Below are experts of layer 2 (counted from 0) of a mixture-of-experts language model. Rows are named router (the router's row for the expert), gate (a neuron's input weights, with its number), up (a neuron's input weights, with its number) and show model dimensions 192-223. Each number is 50 + 15 x the weight over its row's rms, rounded and kept within 0 to 99.
Before each expert's rows: "comes after" lists some tokens at least twice as common just before its tokens as in all text. This comes from a sample of Wikipedia text that the model never trained on. Tokens count by the router's weight.

# expert 98
comes after: ".", " with", " as", ",", " is", " for"
router:39 52 72 48 21 42 50 61 39 30 63 73 37 54 21 68 84 63 71 16 52 25 48 56 50 61 84 75 50 40 50 44
gate0:59 63 72 72 44 44 40 80 71 15 57 54 61 56 48 32 34 47 35 51 23 38 61 27 51 78 63 47 60 62 56 52
up0:34 32 69 62 46 60 44 74 27 29 52 49 41 53 49 40 39 28 70 46 51 33 56 48 56 50 72 46 65 38 56 57
gate1:44 72 43 49 70 39 12 29 57 30 54 41 40 35 50 76 44 61 42 32 53 30 54 38 47 42 52 28 55 32 64 23
up1:65 41 38 43 40 55 49 66 33 58 59 45 52 44 56 42 64 37 46 55 55 47 75 69 46 63 42 49 62 55 81 33
gate2:42 47 50 36 55 46 67 50 46 43 38 45 46 51 54 36 68 44 63 67 40 65 39 49 51 24 66 43 43 62 40 46
up2:56 73 36 54 55 75 49 43 25 25 29 56 52 47 57 52 58 36 68 77 40 66 49 41 32 40 45 59 63 34 57 65
gate3:17 54 12 59 54 67 38 73 37 71 58 36 66 44 43 44 71 59 41 75 67 47 68 48 57 24 33 38 69 43 34 37
up3:69 37 78 66 48 44 58 42 62 48 28 37 45 54 43 52 31 37 58 23 57 38 55 53 19 44 31 68 47 53 61 45
gate4:55 48 79 45 48 55 36 77 45 69 31 58 51 42 41 51 41 41 47 54 50 65 33 53 44 42 45 60 50 57 31 35
up4:44 48 38 68 60 26 81 59 53 56 53 68 53 21 34 66 69 70 51 48 38 54 58 67 62 41 69 44 21 57 56 57
gate5:73 21 39 55 28 79 45 56 45 62 35 50 36 49 49 50 36 63 77 43 23 31 34 54 46 17 62 43 74 46 06 64
up5:30 99 52 45 56 45 44 81 65 45 71 80 27 49 47 83 41 51 29 64 52 46 77 44 66 72 71 64 40 33 43 39
gate6:45 54 56 45 45 34 28 50 65 30 66 41 57 22 65 31 47 44 28 35 37 70 71 61 50 59 43 63 46 48 31 66
up6:43 58 41 34 50 47 38 55 63 65 64 38 66 32 30 51 58 38 24 54 33 65 61 59 36 51 52 31 48 55 57 67
gate7:49 50 60 58 54 53 55 40 62 41 63 45 66 30 84 29 43 52 42 51 39 46 57 65 70 48 55 51 18 45 35 41
up7:55 29 32 62 67 55 61 53 40 48 23 57 43 69 54 66 48 62 29 62 37 22 59 62 47 45 47 45 61 69 59 61
gate8:33 54 66 53 31 58 36 70 92 53 50 42 42 35 62 73 58 50 30 44 45 39 37 43 31 27 51 44 55 58 63 33
up8:45 41 58 73 28 57 28 36 51 45 58 47 03 37 46 64 56 45 31 37 34 46 30 48 51 42 36 64 26 49 56 42
gate9:32 25 40 51 48 62 74 70 41 52 73 44 35 31 45 41 17 48 32 65 59 40 55 56 36 04 39 53 45 51 38 53
up9:62 57 52 49 55 30 42 52 77 65 28 31 64 66 68 56 62 43 56 55 42 68 50 67 61 67 38 30 58 61 72 32
gate10:66 28 29 57 55 73 66 43 09 63 48 52 58 19 47 35 49 44 79 53 42 31 45 58 45 71 46 58 42 45 49 40
up10:67 56 39 62 69 55 27 65 51 56 25 47 48 58 43 62 48 51 25 42 25 39 85 58 38 23 68 24 13 37 58 53
gate11:49 33 32 79 45 48 54 51 78 45 41 40 32 68 34 41 64 62 66 25 57 45 65 28 39 44 87 67 60 50 76 30
up11:39 52 47 50 36 23 56 44 55 34 68 99 64 49 35 69 44 50 41 46 36 58 46 38 78 45 43 77 45 41 53 43
gate12:32 47 52 99 59 54 99 47 65 47 71 62 64 36 58 38 78 33 66 69 63 82 61 41 56 33 58 51 59 85 52 49
up12:33 60 57 67 47 44 71 52 50 45 34 67 19 81 64 48 42 08 63 48 66 32 46 61 59 28 38 37 59 83 88 54
gate13:54 75 63 42 59 41 41 26 54 45 57 47 26 60 69 33 47 81 32 73 42 65 66 62 71 40 76 36 16 24 44 58
up13:67 55 71 61 68 29 40 33 72 43 44 73 35 48 72 58 36 43 52 72 41 55 31 71 62 65 40 51 47 30 58 36
gate14:38 99 46 70 47 40 52 48 34 68 51 48 52 54 56 63 42 38 32 66 44 27 64 66 49 67 35 52 50 53 36 39
up14:67 26 68 33 66 62 67 50 53 51 46 40 51 45 32 46 57 79 45 55 43 62 74 28 54 41 45 35 58 17 73 49
gate15:45 46 53 78 46 82 68 39 86 49 30 62 58 52 14 50 80 60 69 52 51 81 77 59 76 71 41 46 55 65 62 54
up15:49 42 39 50 27 58 24 47 39 39 73 74 48 35 49 49 37 58 49 35 59 25 42 61 48 33 53 68 51 63 78 61
gate16:70 32 40 39 71 43 78 60 36 50 19 44 71 55 76 74 57 50 35 39 46 48 53 27 44 59 52 41 08 86 56 43
up16:43 41 48 56 32 52 35 36 29 62 78 49 39 48 48 49 45 63 64 58 85 45 43 52 69 31 66 71 84 26 41 69
gate17:69 59 50 45 26 49 27 75 48 64 46 43 42 47 35 37 30 36 62 45 52 34 64 80 27 62 41 50 30 60 30 48
up17:36 37 38 40 71 47 67 37 53 55 57 46 49 55 72 76 60 53 28 68 41 71 13 40 49 27 78 43 71 44 84 77
gate18:16 75 57 67 61 50 51 36 58 84 20 57 38 75 65 75 68 49 48 73 33 61 37 60 47 57 56 62 44 61 52 53
up18:28 61 64 80 43 47 63 44 62 61 30 45 42 86 44 62 60 18 57 54 09 81 62 52 63 62 58 39 31 42 59 42
gate19:53 30 40 33 32 20 55 48 59 22 22 60 37 58 56 36 53 32 26 35 54 55 62 75 58 53 65 57 42 65 48 67
up19:35 73 53 53 71 66 54 49 56 77 50 41 41 45 35 47 70 60 51 64 62 59 38 38 28 44 39 44 64 50 51 34
gate20:52 53 62 50 57 46 34 38 51 50 72 51 27 53 66 34 59 57 86 27 56 58 48 38 55 60 39 85 96 43 43 51
up20:23 32 62 53 52 59 67 48 49 61 42 38 55 53 47 48 40 52 29 86 28 35 60 71 33 72 50 47 35 59 74 38
gate21:52 42 47 37 38 58 45 70 33 73 51 40 64 33 29 55 57 64 42 57 33 57 69 44 74 37 30 45 61 73 43 38
up21:57 26 51 44 33 53 30 63 27 65 40 40 51 47 47 50 45 56 55 48 41 65 60 48 79 38 42 41 56 65 65 33
gate22:34 66 31 44 75 49 56 56 74 35 60 58 42 50 43 13 57 73 49 20 69 34 50 54 58 72 32 36 15 54 50 61
up22:50 52 35 53 62 86 69 58 41 42 50 34 46 51 36 62 29 44 57 72 36 58 71 33 60 36 40 30 53 59 56 36